Weights of a small mixture-of-experts language model, trained from scratch on English Wikipedia.
Training: a variant of Adam for the experts, 700M tokens.
Below are experts of layer 4 (counted from 0) of a mixture-of-experts language model. Rows are named down (a neuron's output weights, with its number) and show model dimensions 0-255. Each number is 128 + 32 x the weight over its row's rms, rounded and kept within 0 to 255. Numbers have three digits each.
Before each expert's rows: "comes before" lists some tokens at least twice as common just after its tokens as in all text. This comes from a sample of Wikipedia text that the model never trained on. Tokens count by the router's weight.

# expert 15
comes before: " |", "|", ";", " 0", "–", "2"
down7:093143129142141195135062097112072177110140122184160124105058121165138098099134117168086154139074141098103144124090145135151196114142062087128139141088073132109164114104115157122132158120100144143145150175173142118131101163123101132225123134130089107161120122134111179212176147115149092159132150125124113137150154104094095129087110052089091147152173190104113130078169137083165104089072113130129173169146167099117119177160082081201142119173142081124151140184113137155145105136134132161148134109149174108103119084140138141073116123090103166156100136081042189134146176129141163076139116126135102129096132174092112178144124148104123127126095155117156161126128081072160110141146174141084091175130067142127108084131199117122111116129089125133126096074096067172162163174084124
down8:138093131142144120142187188175112110141110136154145128104067159137109160113137088146132113184126135089064127130155116136141143121075124126178088164145137051172103152120150136101200113164118073131114089138110132121074146109153107140115085082150185086098072116091140112144081160152144153123122092136143071098122121138120132132119082136112120105126122177132055088117114123209110158089127133096122157105121119100132052115095141113115158181126131159128038198129154108048111136137197159118150162105082104161078137184141165155109166165135089198149114133180137113103135182122126098127157107155100087128102088125120164121205128111138196126177147137167133166073114146137132148124159101133166110148102122053082134191160190126154103152078058168123145183099152155099115096120114084
down9:111133164129147071107114122134136146138153161057140116047133105188148108149118126146190105178131070116136143071127121090155119157119149127111148109155131122171097117178110108094116168120100076098142165222121133119093113164147101079050150101119142169110199137123161149129121157137160159081130100107111133105124165119090105113153106124034115127149153129126107148115163210116147124126135146111101083091021182125201193156128116153113188129156111103184110138069163106132137138164132171114118139155111154074154124068106121157100103202151142113116109133161104157125163129121075121117116120112118182116098100173106107149127130152109167099185129086192105080119147156106181150136065126124162125120097169126150147111123097120095146142124109074118113157126117161132167185190105031
down10:154166116064084145117146175129168148125210120164135068116139156120154086147142124153131146175118122137150133171125132108132077194138167156133187098149071139105065086117197183134109136136137100146148140172120118131152209152184122109159152134105126108130068144083135173069114148088134103137165099109153108154142115132042121134062150157125117161105141096122105121148063084105092096148101082108114139145085110142113129090159095110140124100121134172089122124116082089140149145129161140135135094157114101134144192122122141117143187058178115119172184135128209123123124100155123174169072109086110102131129124105100153043089151116081153147092201163160120134101136190130183110107187141100139135156062153084145093069137176146116071154148112154110150145165087082136142107112063128
down11:151162073184158054149160144140106139123125154139116119109175086134162106093113147155095067127109157076116072113143166088108133106147141128101097121124039135143103191103169134070104179076112149076179152087150158101096093102108188092104080141094112124139099137152124151144116140123148130137143169119108083171172104152098141187127138162080130163085137087159123235149101076096110124092190079092152178121170123152164082137127090159087148243089206132177115155121106071129092123125143136099133129140163126164152184160147088088125094127162124108171123186134158129169125129099125124136094090152138110118191143092127166098141103124129068121143110091174119090150129119161112120135108146085123097107137133075122170104125094121101097194162115110172158155155128124187122170118125133
down12:104173147132138138143113166089168156101081102181141145186137112102119062108147154110091072162107168137101148173083109144142067147151116110132136127156168130103125076147206058116128181184141127093138132144102195107135104102162052080103070119179146065128116214077097103110099164130130096132108117122164113204157150163174150091121173139103137114163131164086160119122119109087172089131139106114115156146146106151119091112155148109108110112151132129159113076143128093154121080090206149130161166170165197126114111104174178149118112151151136147128103140133117148114133214031145140121158158146109123172097145123124172110155162133124126123084154116119131084152144074074126121115131091152204099115149125102161149179072102112109116118088150086115095106062106077086111138130126189
down13:138048127096088212131146130118186128064083120113180149158096130137171098174148098141099145147184136170060145108145101138130102149119127167162100140105107106140145176153071103161111160109082112185182063155128133161135080099164107047105092188118079139106114160133111128146125106138134178131101090151112123133169113149126120139182099131164147177107084124130121148063132131125147121080111089131137147142155156140121123177170175126115150084129164123133182176097126124132145198121052059077120130157128126139178162110094158186186063129079108141080114146100150121130130165107141178163114164139114156134199116157088051117159124183063083151105100135127116144116200128113157150084145144118171097089136054134156104145090129083106133146124143160082104158147128131137118095102108100
down14:098131114075073168114167086131176191140098111209144140176064122100144199097088162155141120124073145128102140125062164096035190146107159131051134079102133118154131192180102140108094110174106104107139170101096151133088113183161090133142120104067128174159147159134100153147103144156123124094081139106073177110142187135116118075076161104118141122124151157122164093107190123099123072096149104070128165084150138132137079106161151107156116145136143139117189111107106127141098123116096134134139127123174089142063148174146083146162138138117152065161173147135144152157140120134111149157169127072018139145143104112102146074146151116144142141186147112078170088148174161160126102122117125129150140116147138168115171139091104135131095090123151085125181133135110137124137158049121166

# expert 13
comes before: " the", " a", " his", "born", " an", " its"
down7:163104133162158170119142203096126181200133131097130117102162161139124124113097142114107109119106153119142177123140151136186108106132115107145181134092140159141138096119115082173086118149165148127184159096111164086114094169065100173166065152153143051077160178195163106170166109118158099149059155153082159100062145104116090080124128120095154191152128093126159094122133111116099075192117145157148109150107111111137108147099113126166080102115191085126157087210164153122195137141131151057153102165105110140127145088157129071131150129123115096109118136113112161174105114122138149084143157129131081064111097199070144145080079067102125102173138166140127117107094130079178158112093124091064192157117149156170114148098102117118073142125128125149122135070181147094127138117129149
down8:078139128133174107145186135199158090186132127148108141169119152156130095099164102146156096083136133113151184155111154145148178121080133137157109122121088132093113146118149147174166140146110158118146158175059129139145180166106111107111065130183166071134081106116163122116151124128103148080134131163084128117117186137102072095064097117124131115116146131147147076113062110180138131144103096109117156139169131123084111146072156189094131104105137145107115091133221135129130051087164148138149117129158121092064076155153142141121105210184097108171158105199185166150114094105147168062070193144071083089101122123122157073099148141123145085078109123158095135109094197115147125092112105150179120126113115117135073121178175113117083092072164148102144099155166134123131151101141136
down9:121117143170136089164082138116160145141085145143132104141131159174135120144145121123192118127128158167083117115207141195150147115139182165150108178112097191076106145162088058130099095156066156089068096176125134132148148114132155094144096134161133151143095160066120114175131137134105116101144093122105105122058159143085210107159099145094086146125146111149149199160130168136104064078137125111112123118138127178161158082152114082085132132136187109177133110083124125135130104184105160086177131168122098094130155123104178154086123162083112124121139110114127161109130096132112130123083113130135135103120147124122140210129116127106132113114140031124074113195077177111099158051111133100167103104087063122152150125155131136108188129084153074146119135158119222138098167183090076
down10:136121112138171123106084127148105164109144112107117129126103111127149108159130085183110125185151134065091139113153103117129102117069169129129151128097090167080181141177105160116086200087115152149089173126111180089172158122200133103068171124100177138140094111116080185104135139135183122165134121111128157160107161135168145110031159113132195118168146138196137129069160146106111104123162133121119114157136105093131107112166125163129091152083075128131097171105087145143106212093118110196141070164142108110121097109139115112123123110155139118125028150113160114139091099160126089136097084135103148129121092136087095132180128098080181177144113086136079171180102233126104108130104105101182135071086159176072162105164143124104132178143183148157140175105142131138138113126097155
down11:108085143139111091104150098091089162127098142090128135190110137167193148067121140130210120132099153113121133129148124093120132093183078082135123103180128135232127175083195122122117158101167163132114139112093146123119080131101120115132154122124163168086159154145126102177091188115114125108090108170126102096140135104105155132162163128163076114126143109189141146182094090143099142061079121093176172151094114110141093144149117109116127157094125058143082153111085066086148126081109134115226142127166130115153116158163072077111161120098168111138172186166074142118117127148135185099153135113135178166152141148111116103133108129151090161152199117160164129157106087186123123164144136074090181136091145115133134173141075071173043155136079115127112127141097125110152137118136059
down12:130155146080114083103124147063224131140133139097146174146134125187137102087067180138145118060104155111137148098089190169120159146154219125127138108123090191125170126095111166085116133142073143105167138196093066077097116061172112146114162099145103105184134135094159114090128104115089131129107108183128138129136123107116079173143178145103127178103125153130132086084134133109156139077137124126170116140146202190116117121086163154144108088060120117141133152141126082104166094115140182129149077116119164119138141124108093104076184090128121184164129125112150170079132108126090157124136153126126176167176129102127178128132092164096156082104083122106178168124199068138155113148151108117135108098152101064109184054160096124161190118112157131165139090147165100100120133103125132
down13:045104141132122156154125136123111145111108168105137154114130125149210200123102136159109092099144148142095168110126089123105100132166115159084142092117124038077134107082123151101096129161071133133141097138207101135094108113179108103115127094133110145126098149128048114160128169174106157105133161139091126137074126142134187111166146164104131109117105128164095084088099138142080143044142137129180120144149134097136174176191144086146119173120168154181113173049136090182148133133118112150141136124121100196086056117138113158161122140126080110096091156106153112124101212168142146209093153124181160098090173132134106134129069145168109143119145122109166133171119135115106146105168166163132120125044147180144128131142122103121135087103128177091097128131165115142131153020182116
down14:173161121131143048092108042120068166100148126175157112195081071110129097125085143119197144129067121120132129121091114138085128134131104122142174124114133139140156157120156219136124174136163148119119176109112160189057122152123165104147080147160156112179093089164125126107078117073147118141110117132136128143111185098125147082115134136106095124074105151066129098115092203152105141124146114136140162135144122139119135131162142153127077183088165087139117091103144093130147159071094130099147125151111155133079191164152110122120090122114182131090134190172102186104121152150148098106131090110084155152128115093096145137073099131171114138171132157082156104191158170101183139126114133131141127120136123113165111174109140065159127084151087094188164152134177206022125134073107133

# expert 1
comes before: " to", " of", " in", " for", " was", " with"
down11:157103183154147165070099118097140101128092157144148140131159135141157074119144178103120029102143174134106143141193142104099124087131132123084166094163115161169150149132132103122148148091203153104157121156124089092118085143169076191123095155101120180149141052177096094158116114108133141110158159142165099099162174114142118173130132114073062102151117099108136151147116143121066078123086138118203122105113133210178174058136118173107133170168157169133129134079156038145143122104136098186125176113138108085131152062120113096123128130130123194133156143146099113134139078128103125153102146173082133095130105139158117096110140067174068159171114095132105095120151083114131132130160086120141142106135152199134151085148119200064109136173156056151131094126122094116147170115143123
down12:069158132165141147159106100174162130142108111147131187170139145074073132125111164133126106121056118090139124097106104106110140128145154198125128083166179119152153110142130110140139101141145114099123169163109147147145110043098120152107092133139184144133112160087141162110088123094083186203128111160071158152123169105154113115192171143168110140142138116139158127151144161103164114126172132091117105212148120114126076090078162078200110093185148126135144178072116113095146102135152192147098115128137154110137108107172121111143116132113161088161115176134097143212095142134102172132143152137151155156103130138135151075145053119146094120121128116095149179108142042114108106112190140165159107104115147111084143147107093045128123098125137152123119126038055060068136118111172058
down13:081064174141142174151157124162159075112128168144140081148154102139170179107135144136178099061169164129115159077134097104189107114174194117099135103135112068141147103161088140154179131142116166110185177133160094126156139176065124093120130109097138157108156124102039135151160140169118154112102135150101163132138112121103201130142119145117036159124149132116082133104085157208123186123134125104151137114124082097136074121077160135128078095119150134209150171088113130144145151118134096186148082086119149088093125138136111143119105105090098085120121154108148071125104190122156136149059092053137135160165162151060135119104149210110099122114151080156086133105102144119114165133112120127148095123061077184155061158142140121168107137189125150164120133128137159119148103126121105
down14:115151129120191074105128068147142159132127158137192145151065156113125124073107112048153094152000151048207083166122118111122153171109150111180171118138179106185142165198116160124147115142137174115153138182129133197065151119119085119120116106070133094157124136102162127147086178134145153151096087130082159129113132161080143103027154087127134127131135131115140128075133137175132079104131120113152137128148120129149080098158086045139075156104167121124151118138136152128107180130157102068114102122055071140098142107149110140153130122107154157104136119159153139134185183144169115149153167133133095131142188145111090144128139123137109122175151110119172081130151139096111111123101122120185146110114104154136158103146100125112104117152084114127168126138109175083201115083133085
down15:107210088140181192139150073108091211101186145095123088106123151173135111126084171087079109186112146080142144111132176088174081156125112104171117167127093144142136128150111117164053124120133055131089136070118158183081168119119114128070136162133099203129135111129169113144120107113184132136096117102108082126156092199160117129173206119118134096122125073106131159176134149142134159064182113167112130158113184206092130150139117140117143150089099106095128120111073117146116125160096114126149147105131129108120130072124144121134066144099111121068095193163095146132143143100178130166095151107145135150135164099119120092083107121147087098082199099114140107158156206134109110164178114098171112137111075101107122133114092131153145119174102099067162109132110159178163123156153132
down16:069162106185184181164113090059128147085131096147160112091153111107181185098067142060068141105116126153086120117169115186143161123129114108197116155073117144096156079157130048107131112165125134079126168186142134083136079106143127115156143055132058065160140118099124107102151168081132100115118109115112127108139114125109088130170119113162135167106100092138079122164084136153167154108158118156114113149122132111146119168188162142132111163100113147131153152102182123095112167098153073108224130158106105133127135106125143173069214108146110178126122140176151083123090184173176163177124164102168110133084125136090098122086144110108173157107132118207200101166150129097100088131139161132111167133161140117175119128094117151152157099152114141130151116072105116106156084136120104
down17:156119169149116136087098117123136141069129158200168157151156102149154161107146096128155097078159136123160120103136117092147149135114130028126091123093102136119155118205116097143086146100147142129094086078154101141115136111084128151171057183104109130155140100078094137156123136174183091088072085126098125084110103091138100129095099113131157115116127137129055182012160123139177114171089140152111193128128131097173103117171103123150127137117181116155142148165103141136184096108140114098082094139225137127137115142168130126131088106120131079135098169141152111093102132151114115045133151160154118132155125098142119121158149140117151136135124152153142058183075067120183189189151090154126119137102158138127141125155159151110103179207172189121109108144085130174097135127132049
down18:094134131162152122061159129137146139206142202102149143148090138137094131162131137190115174108091117146086184107150131159189176094120091170162165077106118104099077106121113205180143085141114074191137112145119132097119128124061104124082116111105091170119119140145161122127133079118149192172102170101135073140127125120103118091100113092087154071120140132160101129115135190154141156132122069160169153102128133167080095173112190132153157129135176171146181130156113122109112126100123085093183108142135087101142103135103169148195097139222136110084085189109073138133146107119077158139111059131067102179129147166114133100130111175134130130138160134097067082119092109114134087081124123109136116124080180148112169092166159139126075107069139159138171061124131145161112126159111147

# expert 0
comes before: " the", " of", " his", " this", " its", " their"
down36:120136116156125139160103134137107153129157218098174152090064126098137098155098137146191109142107152073154147137110110142086095126115178109186175135080150104097120088050077097170156158114111141123151094101147116099071143139137198151126133164136116156097144070169132144167113094152068096171089144144084125099130110107066189151133123119158132088108154155106140196082178135155128059123187158191165198110213119152119131122104116186103158148160070118158081099147113115077178141130119125149112110114170057152101101107106119107150121114106102213082084056107092138187135137119098134127119054134121126106162167106127121122109120141122110098079104124094116160140180128145093142126142139135151129081116156112158134171155146120106157118121136123178174133124090122128164035100153161
down37:150061154167113117134128174094084143106093136088071098104090078126106092130062117211099121162092055137127167142143154126101114085144069137166170146107124174152079123148183173164100143136134167071108185135120172096190120162131045083114112113057123110110120125172022163128145101123156134066130070131131064108115136110114140162127136102119141118109145143087115119126125102120147119166216142120128169165121139155167151131120172134145103113113097109154125178161124118182108128045135129126167130117143181106115123151137109125141109143169115193149120128128139122161094105169112116159112103140090104117105109148124076062110141127178194161198171140111154127141180106097166077112233169151110148106093109083137139112163151095129138120112173130081146143139177117136109131133159143
down38:151151161137143090175073116177105095101148142099132143087162081150150116125160104129154114128151213133091129115167120134141081076093132159114112108069116148130161106102079114097160179135128124129150184116152166099129062130140141162156105090131082116126076146146093072132100140159138149112127148126156122152115161113072152135123111114126161058148091135083126174150132159147128109112120117150139132136124075130137093141115128095099139156152135083132082047134136111163165106104153116181184123138119154100128135178174117124153109144130148092121173144164145127111148137084077174082128116144134142127166075087120162108147110118089089108051099144159132178159066168134146179120076108092109193157100116101098145151160171158102048227148144095179219094033198106126128093153176186
down39:155150177153089159126083105078160155161097127155133140156121147104125176169113122127176143101132123117133201188148128128148142155177133115088125090143127131130078177094156131123088112106115143158143121118170119021160138176154142109129166093122139047093151128144116128110090174056138147136172153088107072143109164138119090096131165169110164100139209151091137156123175053124163134162130164115077103140110103098192106150119160109105145084134134113151085081110127199119142112136090083119126126133162153102142147110151185129127105142116056113088107099159110102118127139146077110104131164106197099104092115078136156107127201101093114158060088118107095105127126138134094197159118150113071086146118158115103159099194160153130176151167161088115137069157170219150107123098072140
down40:112176105097140129112109115170158088108145128155112147087190157178201138102164126123132132053131143129149126111142116086112109140116108176103133110136159214129159115114148140153097212142107136168092106131118106116116195181134069089110121139094089057108067179088123100119125148072106127079180167146166180122067142120181104127099130165173094086090131097119159164185179098108151177130152125100132114159132111206129081086115156166089115101131175165163143088109074154094174120108085113109105122178127132078095125161118156149079033110123109095153134126126143101109112124095139164163116101111156128125156098201106155110101154134123134139180181119099163071147082136108121068140181149196163129105098106056117129132170126147116147172071119158144079122140126174149140120128131128
down41:154083149158109091119180111135160082107098136127165138128181117118137172135111166080154142142182161141123134158107186115124141173183180214122100146123134158076113107104161129161100144121129131092182128162079126076145172156121102122096078122150049070059083128047137119162063099106092072116114157200139070095180147148127115136168143174123133154107132140169168116087079118099092135171123106122201134095073102126063142179107106178113115126109095119090156123149085131128111102089090124126106161112142149174114165149127146159134122130181134118170175114139186117147136143082099134113118111106103171109136101148040151161164150102066116110137137097149198139096142114141071097163103086114210129121124126164093096126177151128151147140125122093119119148095139146187105148068155086
down42:108143110113152097109157127127131075053146128113145181148096200088117185134137160088116132114093128117113131113151188087133135078134151090088115119146163162120194119150093129101168177054138182117123068129131101072076162138099092106092151138178143211149120090152159129092088112074147147137139151083074110121087155075171076126166157123118137091154131093072146085113100179069147126162161086117141110161126103127147104123149166140136084131156179165231098109106089097123125085113144140153081160048184188145113154117092134136178109137171118097112110104141157096107158169166177137094124179156120172157124144101159112133093104094131103102150149099108121181146142149123155114119115107116134141144147118121092102127146119146145095084166091192213090182122090123076146151111179154
down43:047179114121134074140144159108134175079113132180059148133151082100124118124191152155165189097142137114136107121075109162115113083106131134048158169108107095076096165172137085134144198169154085140133073174087106156156111184122152165106133125084080065139125087118106139132174167120115170100098148079094113156154109095160094147174105146063122197176128132077187118056125089141125049116182143155142112102110122127173131120101132166056117062148136120128141158092149129101163122142154126136122101116152166169145112092099111077166113102164178152181109136112100107133149152138128161114134145195162108131101179158163172116121162122095078112097109095121126106115192187221129129125126130081156130129157158109093106123174161140121109082152114123114123136151165140116140141096140099

# expert 11
comes before: "\n", "-", " ", "|", " Born", " The"
down18:139104143139143083186165126102177113097156109115063131139110203169102130103144129131073159043180127183091131143128135160116168106101126112134094151115084149118123128109160113135176167154113142071111134163105139142148144152114085075093089090077127166083130225137091162128156122137152132123146110107103130197050056155079100107181139115176148117166093141143127152130132166141123162143157116149186187152121123143118077146120111108154133170098193152182100116156080120114086125100146165098100115118099081112118132143100127096148112125196194082117173081114113119169139094127109179095180114191125162126134141126114064156125125151087136174137145122132071149138113064110102154050146136106067132105103112104112127121158197120113092136052124110145089153119180180105090143162154156
down19:122133105104109113106149106126152124052120133137229123145135163172089126109083082195106194093085127063139101111117129176168145186095111105139105191096160119118095136191153118121184153113145139157119159148156184111124172137151113203152112143092124081178099120105154104092152102095113093117160092115088135108138173197170060090136085118160079082168176098114091126184150177094120175182172141145095105118102149058120108109092188142135117094118145126102086135104157161134138125138154115081125090103151180092157214091066170162134140130161100075113121158104105119146180144145144097126125119125127140148137127140143139154113140113127101137096158138148102065120071146152114117112172127077068133106161113102182138125104109140198077126111077125112187116152084181113158124158107122
down20:146126143126129127186094096122156102144165127118077158087134161125076163089087107119081120062150105134149166122136193124189103105082108134101104124122117188097093096109151178165153145140144146138154140092144101152153123104054130133122192132166134090121107150167121117107159101140113177129111156135161116095166058157148162134055124144110089141155066119092105083154085151119221153125153104132177089112114116110126107106110096116180121116139125092153116120182119156092082187140122181190160135164139108159143121151148124077191149156125102144145086109080172156087101123093177120214102054188058157105054124132059102125135108190141085113106144146105123115137127089103173124142149119089168100109132167197165169132150098130128078114160090123097157080120102130144170168164153119
down21:074136164206138124116119138141177122162112131112133099157123135112135109165122118022094088167121090168122137149184024130129133127128138169102103125185168106120138128162149137129148146124108103138138093138170070138113118147093135147164126054075081109157170105112121128120148156098121157152068133156163154080130118082107121173115138134079145110151191162155144111121148187182125120103136152119130149152154136101119054111122187106119133079095168102088127100073157144128110104153133101136142170124177075153129150149109126125106171173136167126117118143152130075126181186191105143122149138176084151162120104127127115155140082083096154075085116127134121106068111163245148106108112143096168102112084154135058132132089103088132159134103143116144092087090106244190101112157141115
down22:110108136174131131156134158172169127123112136195152130158111104020157132095128092126124175073168159122118125170112165164109103164145170111142115147162144114154133115072165110043175139095060132187124088159140145126116095120184132193067116126121127140102119103091118153148116110106129122115148130124109123182083099156145098122140155110142089130147134133116128106159157107157175070089112114086144125121144135066150139072128151148134135191128081093094112163178093179074115099140158157125083143095122110126084067119129132084124128224103174184159131063095133179132162152129159194187106140167144099103152164059131121121101155103067152151121220113162104121127135103136096115104161181042111098104117132116155148146172135078112158110153077141100085088163130130082127167101115124
down23:050114116173083129124112145083105150096120154108110070172104161138130133175153121129130090124127123098167073128164099118070094129163182177118170114136129183147129108100077173110121155116152133141131154067148127173181136143107146086111079153095104127178161213173139120063138157127126116147193202156067171118123074096123146170081191079150173088111142126135149124163090105103125178127169101179109170130185127096141136168132072108113113131091160123069120113100126174171091090109141105155121178152135162114176171119160156110154136098110159062136060115082144095135137094127143157145138134153124063146102112149135147133193134091082150085121110139145125100107063126155109152109091140177151086137148086138170099146132134158092153105146113203130121119113171175093061117168099077
down24:123152107140191115189112102095052191119134162152115119111146179135123139068045160164120152151155117135085136091121072156152128151108144102149133126135117108112108116151139126160142163115091155104111033116109116125106137110108116079141131094144126123068168085133110145161138161134172091126158200133166081139145135140107207084110110080127117157105115055156143160153082141177159167143184144170155135157114110129097145090199140045150124109142172127153117154169100095099131096133122085048085147117108113101119122103173163083123152112094121106082114105128117149050160097148143147194140126138166057202112116050119169155116155151150084112186140096077154149118122095152169151121134101155138154133130156145068213148142105083163121123130108073130150114103158098170142116149104101
down25:172170140091149095149134175125176118178122116154106096159137153125163106078109157159145041145144182113159138159139136104163130055143171128099108153116055083116114103140096139139109120156138122111142069138116111151169131122087114184088121176162105110170162152147142129169130154104196095105151169123208124108115117082112158139128106096049028119115129108126067129138133168179096095154110130191113050102153113076150095102134137192151098128075129135087200061160114135127121121150194056121136084134159115143092134119123162132145170098148119093127102069085128148155088190105152122148195084163114165098195151157115138139087099103141109128112133069149059125122123168135154186102131127092125089118131150160135157117109090106111102152137137159155114135100118161129165123192096141

# expert 4
comes before: ":", "\n", ")", " (", " also", "/"
down9:142154139140158132136094141148153128125099122107125099098176130110137087145140108118100125153115093158108139160107163170098174143167157138122132142169126155135103135149145052163144149157118115105102148177162171150069148109154128109106121096136114077114118198102177198101089165107180196068142138142109116147081103128113118111150080154097119144153110099120116157144104099158098073121188078103079112106067134145198210109157072091094145133141137110160129125083185090127151108134160155140146126121111082070174051118167083145037146152131161100065162161102111113051132062165121135074166132095133141160128077162147151225159187098116163106127083164162119103145147130107149124070104131114150152138110150132175145116167105134135132129120192060113168094101127084146121149178139083
down10:120119156108114166135130135170143115150169146151147106140111155084205053147155083198133100168102120142089141116134159067167126142092130209173158122143081137087135106161108141117170137117203135134099095116151119117139123125139100098109139166051135131107094102158115181094196148126154138166172164147164124147131123156159120133090117162137165139152125116181097144116144077105104078114093098117133172114143128086082122144114121129152114041115125119158142123099157147108118156158096071128094121144110156057169138145157112153165149142130055143136100114058140098121157096173100133084096086110062122082174126113089092085145136127100133123064132118133116133107105253159142118078137095147140178201101170204112145108088130127133131138183133168161072153135118038116168122133125094
down11:165141113133153059082093115138101164087122140157125108121162086167153091153109208175119119094151156180138119080139075128097071148074222125147086097147106138137109131155121124146100140149137161149144188152073145120063101114129123073153114161115099085105090138185101128107113101174123141127134156081158164099229124164120163111144139120123138152132178123130148114184144123117061135134137118085108109176128095154148151174255089153148109133117156109109163106093106048155087140103114105095176137052161120143113123152120107115134176101113170125144154194171089146094146069110129138134132044177116099128136141161136054156123118107157112115122124084091117158170111091117123124170141177155114103129171085097151124163132054126103098100145153130176169134112111119125159138168124145
down12:108126141150103119128146113118169092153165117113158102154180122143169075128116093136106115129068168056140171113114124127098090152104170193090146089145153116097142168153206141152124171117134121108176076119111129079144105121129149154155168147110129139083120172069097179136117129086083118201119113143097144184152184126082101115122176149150121136095152100112222164141130104095157124149172158094181062170221079135132127088121103101127108149102094162125140121196051152144066115094147132157046165038103133186121104087122153128117134119097169139165087147130121142104105180144083116111134135162087143148114149144114139109106126159118085181103119124103116195141130099167121074125162111117149113094116139096110142167108124080169133101182090118148103121129085072125145209135145096
down13:150128086088113137119140133098096108140160094126130129124125117140153129114153157179091129104149158195131196108136088121171110139113169146109145167161129052183104108098115123108196152083177130123136033136123126120126113080140137083088154177126119141121106125148091091083109129152162077128124123145105144108139121170160201147172118128133097164110148175172126058167162128105120107105119143102147083160133142126131071208116138120126142140102155141178132084135085083145091128073130088123133173138149126178130115085197136168160089190123097133055127177132125127135134138151150151119143122089177075124135163192131114137129126202112149166137162079181153130130119132072074166050131131167147099121098129145121041133050115154124022176192108097112139154108094146100166101103128113
down14:139173125105150103145089084140109160193175103135119109176045099167121139124092113153142134205107090118121137104115133100054154088180146088154119162118160091145192161184103181138070106151199135151119115129097139138081143106169120109185127076084117144170135131139124180141124119099089098188079184141168147155141145103099124088116151084126148059128071112116148101066115123150127137083150111143123108117111060169145134136200119093112063089139206137119106128088141090123109143072088115146091121153085133151079158194100133171153107141140130098068172192200102111118179147135130168155135100086112100188116148121146167105080139149107090109174122147124153120129137132147104167098097094139183109137167156073146105122079116141121096123125141146088201125117138182119141102119101143
down15:105121144104138165183127118110118160144137096142124087146104118124157168119062160122106128127125116070137153169163144139122123144103068121160127120116115081114139181125126139176124140140122139226121095121135134168105086109072101097103156109132185157142130184074102107152052113150112172135126119085149130129116122136126053135162152178171113046147103156176156103146139130148116146098113142167145148159133147153093117182167161068144130119116100109111088140085076226100111095145095146131206110108128113098159104163118121064170118099140134139102115137112061160081162125168144214118170147176140099165124146160142138119142159086124179094095116164134089100152136176074189101133145152127070069102109144074081136112119155123129175096092087160076113103145070196084145118121151210
down16:116183135088169126174084119165141165111139096199065167076100156135112133093126117133142118149115121134131140093161118181136070137213135137177096144120085135083128107119155079068165130113132104052166129173081072165149049164121127151143119136139089095100108150098163128124114123123110160139161158117113136106110079159088183082136106127147125143192132143124108167140077094133125169162180107153141051102080151112101084161180139132151122178141152115128162133069112075191097092144126101153146140165116119137087141098135092114139178160131148119089108184129107130091153110135146182135130132178185110105094179105156106111079170104179118139159176119171103106133170086075059100156105186073197124122165152121143086145127131180125140061117142091128094148152141180146092077128104135